Weights of a small mixture-of-experts language model, trained from scratch on English Wikipedia.
Training: 610M tokens, 4515 steps.
Below are experts of layer 9 (counted from 0) of a mixture-of-experts language model. Rows are named up (a neuron's input weights, with its number), down (a neuron's output weights, with its number) and show model dimensions 0-63. Each number is 500 + 50 x the weight over its row's rms, rounded and kept within 0 to 999. Numbers have three digits each.
Before each expert's rows: a language model's description of what the expert responds to; "gets" lists some tokens that make up at least twice as much of what it gets as of all text. This comes from a sample of Wikipedia text that the model never trained on. Tokens count by the router's weight.

# expert 59
What it handles: Place names and list commas. Country, state and place names such as States, California, PA, with commas and line ends after them in locations and match minutes.
gets: ",", " |\n", " States", "ia", ";", "a"
up0:592509503587445456507536545447499464482467505415481426568565514491447451488526490480468496505380476561551474489588491476511498448631532570545496508511431489489517484500502404524495423510429439
down0:486491523415531555508522418500595518437469464523452536443453468496482539399484522466558570542513620465419514469396499450460542506348507527518530580605414503552498481561497531441530604476529454
up1:612531475516464522515475479570490365543507481513505513458514478431473506482488488499502403429480523455570516587499463589490519430547532436508445526474582527554512481509556514502390452450436503
down1:469476566557564472468557511518490480460417476566481457517427525456539350405528500520521460480450519394435511547561487487488553479421528453550517516439544514419527472570562550505436542416458548
up2:421506440500468500556517471502426538408526527475524652508494518441495511570485544551394414556471521416495436484449576552505487507527478544502436550487577508513416514482520483517482411450540587
down2:461505497463454575495530430586441539506512575533550520414473454515513451587518512452448464527479596406389611572397475487427495477447503501465556467483572588525515485535543454515455457452459608
up3:402490490498394471470551424544588460516517502455577431482449508581539517551497507496447555579486524495421544518495479587530580457425505470566526463493474579455541452366572481458471564575578581
down3:438498544486518548495549516540427476492481423484553506522427487513509506527568467510546543589401588522458414542544497516509522581446458511467489499492485548485575571488492468560511462458591439
up4:506478489523457511476477519473541516430445541501468509470433389537520415499544451517508477519461523629478533573528550545516605492540515449557565427569514470536492467498552524430516625479477453
down4:610411498519467590494467512376515546422425520570474488540473415500508525505546448469567464469411473531464553564464448520472465519531515415539546574533558516530560411542534576380507532461488582

# expert 34
What it handles: Second word pieces. Second piece of capitalized or foreign words after an initial letter, chiefly O-pp-onent in results tables; also Scooby-Do-o, Sw-it-ch, HO-N.
gets: "o", "ok", "x", "–", "ev", "ut"
up0:527457438479442481522520500533462479559468497501394478528572522450481448532434501493512494650499522453558426546454500542533526511511611469537498518475493505430533465382495550556577540444567561
down0:570537554470450481447551553585491517493432459533464472447592492446533415436488481525504479439406568466485450473517447517514443472573567546556410464508526601525419528430481492503519551503424543
up1:513522482444463523595452537539445486548582634508507504484487458500483454490461506508508464432490461444480575489566519585548502440586516568559459491430500441408485539509413465492499478429440556
down1:501464515500554535465501543583396514481508546390498449542480532518515536493491531532587477544494543449447472483429473422470465499515477619468521475620477508482506469509569539445539512517537460
up2:499600474507512613564581486551491523547603494420505414463464493485482405506460445498502483508464467582441491535508577485536590510403458487428521503551388423507497505505551573489497546446552511
down2:442572546454513530479500435493441587526523487419529462548499531474592462495494473530455458527474565483494416551499635451485479527408522484496464587486460554575396508533549416525498443439538477
up3:502517390540488529546477487526509528470538469514449445579595458498521578430476436535439541529445484547560542459485532448518506461560525486480411497510439419368459587508519503496419466366552482
down3:481534487518514539550520447533498548500433540451567521467462494506489455463489441529450618541469469505502527492499489482527430571477506415398482497550493585538502548582582471485430481587440540
up4:565480583510576394525486425432565553534400460424478578494495378456528515430481521535464618470581409543480561542531555546467437416512485529592477517429501552465558492387506519479468488506590554
down4:481488470585496516551532542555527458414476474445542431587531500429559469540462601381516529503564484487378506517496496562442505499517427511477473529433544453451457478436563530470433558519528555

# expert 52
What it handles: Abbreviations and pronouns. Abbreviation letters and month stubs like p.m., ed., B. R., Apr, Oct, plus sentence-initial He, It, she.
gets: " he", " He", " D", "0", " |\n", " T"
up0:462500446536552519404388512491526512460505541561501504443524542455538511614532448585520488487488455510460565534461519514532433491583555572510551479472394567463442584457481527402465485456579421
down0:511506411466465483495574462410531494483486490511480513453419537493522564547444480480444496593525516543543401547390484503564516381502539555543558561505530427435484404476532567500532449540474456
up1:476508507502473538455361384453473474489590467483496528492523454482490474519532475578490610487562427530433496557440550546401588409446450498498482566524524571440351480512506527480458628527606531
down1:536526546407453618412464410480578536460506525549404499448434500455525561533458578483525480533458542508551487538535421512417475520575513404512491454470472456601524512465539469471401395457374567
up2:500591473595365542447450583476474427463548534461452606427501524439415548543522502444489550424473410512455434502509549517542457468523559496487404566511499496491483517558487432588460636489517574
down2:429579515494507611485560472599454495416475528472438439446504477545506480506538563432506479512452524504575415452546550436587470495563551490517538446504497479456524561475431527484576543594472490
up3:424437516484446503454471504485496528481433532538364564528498495504532489540536491538503469462579513540459584588503437504492485499514475463553491483498449627524574547472457519401508455470483482
down3:405528466526443473430447565523564422467539527559434590530522475472438514438412520481539498559604446551527441532534538553539557506508480534589424505574502514456542436485539531494489434524541538
up4:525560493497545505540508399543512522462561557518534486434618541531395551444435540582481485450592564612487437502508502541414517492471520543469520388487481566560488509465496410478475498477512502
down4:510468602532524495441477548514637503451412428552561476497581529554612326528524536479466474539458410488567447539489411518491400544568448507466454498504520382486519525495549453447511533498416449

# expert 32
What it handles: Word-middle syllables. Inner syllables after a first letter, such as oin in points, oun in counselling, ul in botulism, ac in facility, also inside math markup.
gets: "ul", "ac", "op", "if", "ic", "oin"
up0:487545504499489480428384501522565510442476543526597488452517436351526480531502455457481492597526489512435513448465528466498555496443473451464510474454518499467536437531440474425453635529526568
down0:441471601655638568455522606546474588376499460553503527441568468507518481522543401488474531461410487463473594598461536500497505468519500564518483513489478517548450543488397514479494515496482505
up1:587577494466494485521471384498621502483385468497547435410475521429460427488479537564464399488473495574504488487548561449447472505461615589458468509462528485471502534484544547427556531540481428
down1:563587525525430454525514521511586458521557425438528494503511442416447494530474554561601508505391535559553539518536419507478561498545508430486503470557518556484516527416539449530441446480556485
up2:389545493504493515461428469538462486504480452538463564442522476484484496507601530410393530472540522529596502553455562582489481502496502518637552423500450613484502486446485431530476629505539473
down2:513597523563522515443563501452508354538507453497550542431539557419483477508535585451463519478498450457458546396457515494536427509560512464490586433469432485480408585476471513526412518468574481
up3:465517444537495566524442450458444543494478507519513476493434435462544501493454529568545574484475492549400524517468579492600407508476560528539471488522466518492392479458530540560471567425537479
down3:564570455530463369480495473492598477498452535473473534525482563527597548455481418522445564451468461463516455576558526491521461510473485429531471472477428468562480421512492538491459516529534484
up4:535545432527471518414463526560560471476532557594479481480496439447531467492488453433523423509592464585441546564542458522483514456429575540435474545400521443509460524551454467469486455442575584
down4:499500418471518451532542524522520579532552573522471518534410504559543506460537455479538576397521427582493529442436458504504552466539504552545496469526439463531468538508463522511494456473478532

# expert 16
What it handles: Table cell pipes. Pipe and semicolon separators after numbers in sports statistics tables, plus closing brackets and dashes between numeric cells.
gets: " |", ";", " |\n", "0", ")", " /"
up0:562546533513464521539522478517550490541489617525479486397543522344477524534423468516463430540520546490457538567544401464435534415437404483508468522497415679445444458490493556495422495468530604
down0:477477498473471553487458418516453452491471504504455508461504474507586553506548434565490511541485509423546544462506465485489457467554522586506500527461490576506493546474462407542527447626540392
up1:481605501560381581420466471476522439457523541546466470421476452452541466531456464596428479575510468562434566497576530501468470460429539462543504412457397542487509548428412478437501512449548497
down1:434549513539484499461568444532529618530422447501547625486408480364501450590540590402567484479437498503415514474476534418501538584500534511495511552435539454498473563483547497535587456447419547
up2:552507423486487468457433422503455536500425586462496559483481488467559525522530454480467468502506503485494461507521492568536564436625587487466552558450507493453496572558497518422512559513526434
down2:494570448592508417496497448447474518484466459478425583553506463488489462509467617476571588398585542471463500456561538489436522485481460556392537510601538533478570490546484446467442500511568590
up3:506627483525482542523467564489500496461447490484463434509437392472608399426456467468493543585511545475472563576507523521544558514492507455502514568384488432457455522472393442458470532497390575
down3:553476489470534481416499564482514464421540484518485519483445526524485547488540535465591519508536566438517452596552489527539543540448560507574495508490528583491442545428556527426478438465484465
up4:509494575568489544378515454445510493443542473523531547460566415449503514609534506526527521523502457505537508492541521552499456430498457495448455349492372495492575561420460440488465566501559401
down4:575598544562466504538530496457535506479489461475503538419445543483435453510517465564422486539460388494404527547521446539503541469575547538452564403515510501422504530537491497550465542483555475

# expert 36
What it handles: Consonants in foreign names. Single consonant pieces like g, k, v, h inside surnames and foreign words, as in Hil-g-emann, Wie-g-mann, E-g-ypt, Jär-v-i.
gets: "g", "k", "h", "eg", "ol", "ug"
up0:503444431469444410474481448501460401530469491463544477443532491462545501534498560566410445541540547579609483427543427513588482523486520500517597438400493534427461418493487552484444580466532521
down0:539495461651413600428474551437525573477453425467469555473581577487462523489436480519568553535591552525467455505376465529459489523415463492400530548521507546452553525432524485486495505439545507
up1:504372435516499485489544541540529389508463550579486498493489472449511459552510507538535483504505460484515424551538498451422495496543440466432472455435531457509534565582364463395469475554534556
down1:528453490395479454542482594545427464604473427495491570569472525534488473464505580614525467417537477539448539560529456547556532484528459473449557498537473527528398481478419490535526580500501494
up2:570566468443527451458394467450521509429520469489411573545498553462543425549510579455471437575470548454566438512552576571486550425475484571511495488484532538497506532498457437496516500559503499
down2:508448472580521511575456622518413564434503493471525500577564522487493414400440422460578499454502539519428483550573572477570522458448510528468463526505473447513529468483510529415460543569567517
up3:435457464531488530496486490488539390519504543565459513455477543502452404481459535561560463566578508496391474509477508454398557549498468446444462566516526494520545531503534545504504587485442463
down3:489512512506471420541465524567500500466501540528502524505401590474434496521559427534569528538474425519529534551504550548515453518529632493415506553524406565520497602481562529475462462486512463
up4:518512543516508460501465461512550501428500436486443530513489434470584498493464433579482501497527341533467572503533491497578433512477465495576469465580566510592431545436502514448618622503471516
down4:444486575504515440539515523419514487514496518481522512548414475416469549528460512577512443519452529526411562505610500549549475515549367555495424463567545553499452488459484478589538504533581443

# expert 60
What it handles: Table and music chart terms. Words in sports and music tables, like High points, Peak position, album, single, release, plus score digits and track times.
gets: "le", " le", "5", " |\n", " head", " No"
up0:553495443525503558454588403536573546480485499467518597465501404501538463480575439579429480506472504543502569557478589521475515403432535466498471486432508499466594516509444478484510456488454533
down0:528450591550568457523509500481507407430475625521429478511464495582483435455522520455440529462563473523500447503570538516534493480459524507438325531487404514560524476536534469468598592622475539
up1:559547527616373519525467521454459454543519474592477502554528414442550469515457567538518487495518527419551483503586464585505519477527525501506491478614468446508581561482500406476422558458497505
down1:526523501486499459544432430455478488487387540522535563542413485449457528513441471566603538392497481519515561578546483529426447535531532530493500537384465530469509581436547575568541496505496510
up2:453471549472528451506474490467568495516407509537405399432664513449482574474530391511509533561497413534440587487455494532395470466635566461498490498449491499451423512517462486430568576497519507
down2:443455500421592530523541412492432533491531459513571422482524546464508455549464475594473533473401538464523424460521577472443490482505412509612436474463563518536504490414435579496533507595453526
up3:498500491532482535543576437408524567512556526485475504447573478519604453545480459569524402537433569566523497566514559550455507447459450496464524454369542468483536493513515477495518526555523415
down3:468581589509536520569570619458436491421572577616521538522538485523486479428526494451480521536524399487480455428458551511456499471542469561434493462558509467496368464452466468495520545543488506
up4:501459478521478434508498480513602430512530508530485478442438543470445473414476472565518478499432586481518564529485426526586533510613496406465518537511497516499459479504514413482530554546542502
down4:544480391480491481463503502437482424475476517443458490385557408513497416512516444500512421558511491518539491496424542460463565533548486460493612552555572407491469535446538482475464553539528402

# expert 25
What it handles: Table numbers and prepositions. Numbers, signs and dashes in table cells and sports records (9–4, −22.46%), plus prepositions like in, for, from in number-heavy text.
gets: " in", " +", " on", " –", "0", " −"
up0:485536517462482554509457604412578514509486543485531546513536519551528514508375467489495467568537518636447451487536487472557549431512428523529600432473495443496540505487497447488551564532526399
down0:543480533449505473478494465458531549469509527486579606541521543479445564433429514489609504489508495499465620464493450482489538418440358491525460484421569483422453468430533404433519478458468512
up1:477451473567441522552382494475559528467514511546496579463463428533534475573421468589498501477539426609438532555499620569443467453468463493573487515531516479493428569441468502473522458493517460
down1:486475448589458518441485527540486533420521519527634617492553498507505529465442548563456414527533546439462432503436390471481546533530464446453530541466457478507498488532502417476539532457498496
up2:450518392480518486511480371515542459525489453567479538455391476529520535446470534586557477520511516542528558529431448512464487524496503503509450533410514563452553527421445485493591524472574626
down2:479516466542508545492476501515401519519448445493482519454635430554535452413516523467480480477434537547438383477540439441563490492511497565417460606504548526522533568481470525484574442571562494
up3:537480532517427499478473400452527525526580513481496465499448509548502538525458518511477641484416447547464451507493523550480590404440586530613451555500508555522533593454481454469448559437561547
down3:511488481529419463507471575512550474515506471492457583422445437575524534504507473532428539540442461532437505464568445460461578477615424470549517457591552511518560552571478540421509431528449516
up4:592533502539525538461516416508472450470535516475581464427473445372526488525611535481525447456411489438494486592402544482460599369448528536487537475444480501452508501504576539513568531501466466
down4:527473444426484473524483595443494466526457529511455517451449520489602501553516503562546495540482502498568471477564479560433522380516547505438491543559418593571455593513528543470424591418507493

# expert 12
What it handles: Commas after list items. Commas ending noun phrases in lists or descriptive clauses, plus linking words like and, including, many, several, both.
gets: ",", " and", "),", " with", " including", " as"
up0:461520451537491606517560526557426493553582483486503511488565521469458460543572448557397519493522602464569518570607542609514504409519485475433447481531422627447525452436455489513432496480465546
down0:461445517569416515524519437435569492556571506506493576483441546512443521552548569581446531473475511584475474542508547528429482520545479349369560520488539516499548585484574505497546570507480424
up1:460605469477514400549508470587552405444458459561502466471456509538440503523488486519631410517575421466394486437521452511493553509477455536496499477556468504484476530476494487415554429522559550
down1:434503513582508459614485539597504451522602458467497510541573469516416505563485598624492486506492412485467492463484479462544530511478422379535510470449478469570477494459491571505511576470465504
up2:502471409493375481534533527474526499453526474530507514546503557476484446547499550492497562536390529571497517542486593640593428556563537529491448592515543448485493547494424403507569590582478453
down2:577515566576422582442520552496521474522539557423465606492539498539481514607525456522517430494488541518416488510491459470497505506453498388518507461497566540559495553483503544428558510442455460
up3:494579530475490563566505461493414497525463545507541561562453476496487478496539430555521468553588475517489431490568581607487500523545502472511430637443487416415458447526538514513536503596491478
down3:521484461548481584536481487483474491444520620446482450495525457485510550515547503472473519522462412497406458444446522511578485504550531542531415590470526529474538547498427451429523489552555558
up4:335451532492520466566449463509533522466584496605553519439445516532510602450553471506533472472497569507499529481447648509457407472535510400466507474535602431473468503468487550504457530517514503
down4:554459509481475527393496577431487486534479488583433537534458440480500513396531468493603564439431566473376490511582441516472486523455491586529447539469516551537493492513475441399545515426434454

# expert 54
What it handles: Prepositions opening phrases. Prepositions and conjunctions starting a new phrase in biographical narrative, such as along with, by, during, after, from.
gets: " by", " with", " to", " from", " on", " as"
up0:445471499521439530467377614415475491530493540508475496437513536503545473444526485466468436519522531441457666480538396609497591467471453399489536534485475482467546496477481498485531551468491557
down0:495478472540555515531603492527574578424503496602525487535549434442497488415486549464559562494468431511478490612452519530567361520453604547559491550546586431506474494512643481505412505475546528
up1:555551408555467557483523516538550452465471571531390454474496523437541487467484482469566532600463440503465634565455534430526560472529502502448461453486474469480536530434402473534488562427574473
down1:451488461548510571555452484572456462456415490550506455425597581511517475407422460520528569479518458502474480474519541453509481490472513431484481400508575448502585475451524449527483467474464449
up2:506547494474495406519470495450508506465589501462492561540644527503523569501502457511420502530449535393437531491465521490505506501548454512544682546513460495436445424453516475484420583417438404
down2:584516456470561599521513556499528551535504474543453532604499377553519596526486514568487531405496491419489500460410485519525547537495494471435485463497590485474536438467495546517481432539492499
up3:534517493593502463428473514515500515490500588628471536540507492502533490414478486491458472558455435494373503539475586514499572525515521440469509510485495488507591714461447503443460523449563455
down3:429421466489517482507456580487475556536469517495536523436501572391550444584481489466475467604458468418487587501525456504491543498392479518589532502527522466532530550483537378496427489424424482
up4:535480426478503471460589387438561470466456591515515429538567538455447528439392529437465502585473419537503579530564490526533532468514548479449485383500424494538499511439480531446476488500580511
down4:547457578488446511493462554513539490512523448475512524435472498527484632473558462415527582421582548482526498602470502552523503515482495457512478526543454528464463457429502530476536476590464523

# expert 43
What it handles: Codes and place-type words. Final digits or letters of codes and route numbers (SR 172, A190D), closing brackets, and place words like County, District, Street, River.
gets: ")", "}", "1", "C", "2", "I"
up0:484472511534477517521466521447498498524569484583548484515548542459614464473582498541431437495499449492451512479488484578463633412536507501572457547508493503471529508555514464490486533451451428
down0:476477519626559513441535567498522510532472567432459475472421532568467515525471403471531545563482485530542480542474529471486458531418560560461502417487581499484499522566542407474508583557473628
up1:538417518645529396484535563404457415559508498462449474498568567491494504607461512524502488572502503570513471607594555486461490451482502497444539516512417554473439470511504481515515427561516502
down1:594587495555496525536537481489539488446495428460507437508591468465455495349543532560445589388545504550472420405469515495477473599431404499483490509432511531508461507513501479494458509516559490
up2:550568501595492551483498536512489264492518450521520499505556486417523489568497434516493526559580417559432516571498460487446467510503508515427437494545457481462505457564526514516492490486476371
down2:539429421521472533578544621493551519496425474609432486488464465461530457498499468450493544404542472499476448527435438538561471405471507483488571553468443435460491498440551517527564515545535529
up3:533421489530474534493411474419485514430483493394448470502489449482525468532505488582502481541487437517501650471439508482509456485539578533600514483473485504520466562478405521443514593440482431
down3:601547499566493442533535534531472521546449503490601511535580515489508487488485519488592465517505476530403519500409526465528513452545415455416355558507453559443412378415459585544585529546542454
up4:515543414543476539476489495429531464558491529486502600556480523460627564558454510481507465520549428447555461544616488536425507488495498426606461612557484541473414520533415400439506533519473451
down4:495553524532437494448498551461456446554428521452539530589522576485427518482543550484458493527515534479583610520423509487440464531543427505459543528450477569470442482516476391496528477478451361

# expert 39
What it handles: Units and parentheses. Unit symbols, opening parentheses and spaces between numbers in measurement and climate tables, such as ft, mi, °, mV, (59.0).
gets: " ", " (", "′", "^{", " ft", "/"
up0:521466564510470551554506465464400468479519464534483513451515490510532507526596551622496524405522544512560467473523501657340490490570496412436522506546501535461510553502532545523463473492503389
down0:443463482529503633467477561460547557570453486547514404401533521511586415426473509428511520521444499514615589507531485472475501393422441530485501465478422458517506487583488510482563458455532484
up1:414481370498477551429512474560535434487602484456571461426610443479497434515586528456441479526501501418446535410424545465495550557473549509448607447555521582493528529534467464510589434527501510
down1:500442430389407556536496429488512481534521491493467515484530515436434475495519542504488530444576481524481502501433525497524583511562489521589574544484477540530492513456538491451510492453462541
up2:474433516555484499529460483569462436499515484560369453408498450449489431552428508580477531546462471421511409447645547469454491437470444504481542581509487488510453581489492565473413455498556521
down2:519504502348572562411469466527561612469520529501538513550481531554465476427531468498499494464578513507487539434465502548420466449578489365422494484525513488418462525533512484501578489487471427
up3:542494492412513439519448472498572487472458443566489456602559500507534464498567507514432541529526548524605407444512489581548566572500609513503577419543413519436567527468494472533460571528440528
down3:496520499454467578551539476493487492566477514521525580476437465499532519575389432476517502484500527547411514512443467598463530523460436503392521605591494519527518523465559514434479540509586525
up4:521487374502603434480460487438617436459556410436394419479465554488516394516464489540463495454601462600515398470498505566516365555541457514523495539452471490429588537593465497509456510507493554
down4:581441465480550504498470483474515495512561507386483542471497510503509485536538581483601486620497487525541488466637543386557489516451545508467421550397475468481540540501397558466537516580434470

# expert 8
What it handles: Surname start pieces. First piece of a surname or given name after a first name or initial, such as Mc, Sch, Sm, L in "T. Long".
gets: " K", " B", " J", " H", " L", " M"
up0:520473505478448481425519525493537467415524535566482575492459475518589458614485519568468439621508512562487547554479531594448461418502486472531476558444450579441406502494508427418459523427473490
down0:555498452606568518581555537521503523468459512434524526414502577559515522469456532417495491495539482590492485515505429517492597569449470502501523386493388472519523512511540470544464465546562523
up1:603546550503458521417510464489555473484475509542383561500527485465432559509551468445486505468493461543509528422486528469535513488548515536577512461523458377469564437497459539566560528465475463
down1:512437548422513424573569569519546611460511473523465469546462511559553547481528507534528557508482464514458608440445573564374474449491529550515438583485558492452500518517518497519567521513484456
up2:558441530500560478527506502464550417523539561429468572607489450384537483468429529491520450564670436522542508526497558461497543484524512483453463456498562457479527492560477415475513560574510484
down2:443431517449507480450488530499505478506458474424554542506474569457471563510530483443512465466432474485530637522425516473444473535525568418557496588463495544539536527496490431423520433552548441
up3:493523478544465535484476517500485447502465522565477477449478503477491462404494509509487470620451522490436559507522453436440447570494468481475496535489494442429425432466420583424414547479553503
down3:543580476571483558433510452490525551451426544446515459449548483504484468448534506474590494512498495396528477497495507352464448458536514451526560571470496416436484472519523546411513482517464545
up4:447548527541547402569515420552509524474408491462512487507505455490513483490463491482484593479520439574366544596542541457499453575517564423465516429546457486443581464423575476534583627538467454
down4:530643431566485520508504477476492488511477489400512512513511530438495606544497505450395510456446471519433451558443451446480420490399565518514442538551496394473576505552482459502516510551476519

# expert 15
What it handles: Capitalized word starts. First capital letter or piece of a proper name or acronym, often after an opening parenthesis, such as (RST), (SMOS), (PSOE), Arena.
gets: " S", " R", " A", " E", " I", "E"
up0:448543476670533568527623574449481419460491556530499412383484526504589486520529569599519570480447509519481428446524509453503564549569505497536490461524468482467513472527500494474516485447477490
down0:495521514489477437483555574521479497441410543518431503480518510466540506483490508490451415485620525404553555508476434472484503456457494494566453583542518575575488414584499379546513472525547581
up1:512491459528552479471404486407500553481554573443495438433524490464503549539552532578470558453556423516552532454557537502480461451561569497476541518494547470491487516482488381491594566577474420
down1:459591410502553543496529528555572486610514493441419469491527573541512520430540522531576496454438537466493591492518512535414488499476556410467538455556462450484482516437510447524528480369423518
up2:498497533495499499475532456442602483446534529570564575430567502522521516555589509547474512528497396640562494459565488491442546522482552462600562479589450569386503451488504549457549507453553447
down2:446492467409493509479507515469527493461565529521492451449494499501433635430507450510444480427577468440469495490468461524437573586638572481630466460507528604521569451501475483395440454472527503
up3:484562543496477510480428544433485487526454510605532513397506502447605513483473465570456452481534548570550510474595496512525418470506517534497427541456476505488486522559484546514579520483506518
down3:441547548526521527569545530542451552473443433583500516534471543528430489436463496519409519397525498535459483589442497450560555455551438483619445507509531514513395421552441517502499547549514480
up4:484572438440568544556610470540513504470549542537494490477544511509476477437465529457460473582571410587464531529641499586466573464526479570531428391433399527451410505501462524538538508450465497
down4:442595458386580566451509478427579489502561570528461563469490521531554412432468488471452521449486449589460435569493569467610499489490449576516457410498625461505538558460436481552511487494489587

# expert 49
What it handles: Plural and s-endings. Word-final s-type endings of nouns and names, especially plurals like -ers, -ors, -ians, -ans, e.g. Workers, Simons, spasms, Massachusetts.
gets: "s", "ers", "es", "as", "is", "os"
up0:383553467527460536436444381444533450383473422544502559464493503464547473480514513542392458553539532494518531563590599477424487472500581547460503470481413551583517467494454439541543599454491405
down0:428517405554395540465373482480437438424489503563536455457428498546541526587506531475437458563592537529514553576558482527421521389440509582423483520523431530531492475560441502465566493450410507
up1:516465488542529394476582535518427520536496504484469465560454503537663462459411496548509561552486442488529451479603482608534455447555561459548486508422510505514508558456494522534478468540477374
down1:522481572544430409541449534585430479543545507467498567507523563562528460452474456487460498543466494493517561561438384440521369483443482463541478514519545502457424530364486561495431485551511513
up2:412574379484479480541462525481499513493555542442482452475458543499563500505507531503518482584494524481489536458433512598439454419482620625531493483499551558512511465531433492544485489377520559
down2:487396465565502507520475508492546421491436391467551550501501527477522556506474457465502559510470488540445510501425489526520442525525530714438561420493532568520492504539434466513543497501499425
up3:480543562540489569536538473499487311496527571544454606493489407500453530447483452531513461491531526504473443487549601502530633474590567495438401494464423530480490596476500519496437415580462559
down3:449501560584411523523517483521437437482445455541570446501499475442496532498557445489508495485525470444532445514418555518437496456523587532524462505449493508420496510507415457473490502511509541
up4:527490450518408454473477477410466542542419505468446505586448512528437534447479560496496518602537428480554522561488464463469441440511541464457588411543546508573475602495468453506585532492470534
down4:588545515593480437471466524511455500600330526471508512461516473492464568498534462507517613485526542416479469428393457415492493536494542493544423571549580515484438530486469524476543456454369470

# expert 18
What it handles: ISBN and table punctuation. Hyphens, pipes, colons and digit groups inside ISBNs, reference numbers and table rows, such as 978-0-226-14308-8.
gets: "-", " |", ".", ":", "|", " -"
up0:443494553466462461413517550507503468545438495458553539516538492549577500444535495535527477555507497506478538481424409479496570511519406399488529504534506509519548501531355497548503550517615495
down0:424499483558525527476516498523484560536481488533484442585444576470487511550489512440370546495487375502476471482387568566589568444532479488494448497497552414549546476564384512556540565549488470
up1:438499472501430594527550566466497448554511524582405466445529485508605578478532503493488432574538474577468556535473558458517505590541481448459422500442503528506554468429404422424506505445498563
down1:501477530417501553528476534455632466494503449513430526537440426507581633386460549562463481473514543482508498453483487438482493496519472461499513518466545474530519477631507555496590555579455504
up2:562461481530524402485470556420525486489564474515393581553477428503468426499533425428512497509507440443527504449482470511498580500595470523470515441462513410452556664545431497505469548495547555
down2:484555543581568525435560513538489560567488502478462492440524554524499545585502496376510537537472448482462593496437538494506488419424421527480483545519475610441485546528411463413494458522459518
up3:560544520579474572521434607480468510493585511541541529558599479499433397573519494519453456497490421506515522554457454533559443556525513479572494522520437499541562479533609351474439507451486532
down3:495479514551554645516443528566529477405427515502487420452538481502431556501540432491482584535476486563489503531500462430411482464581538485510438454486488528461399535542520466506520484555580495
up4:521537570459547440549453430492603426485511536535414578438670455567474500474474452460484530519521415440429497408387494562548519461506455552559607497396497487482532640520428475494526523422511537
down4:501482509605480538567593489526458511497475466509501403491463475495462546483520588484519530511407407540575511460532523505525476501480526418467467534561573544522581548496510518475458432499432544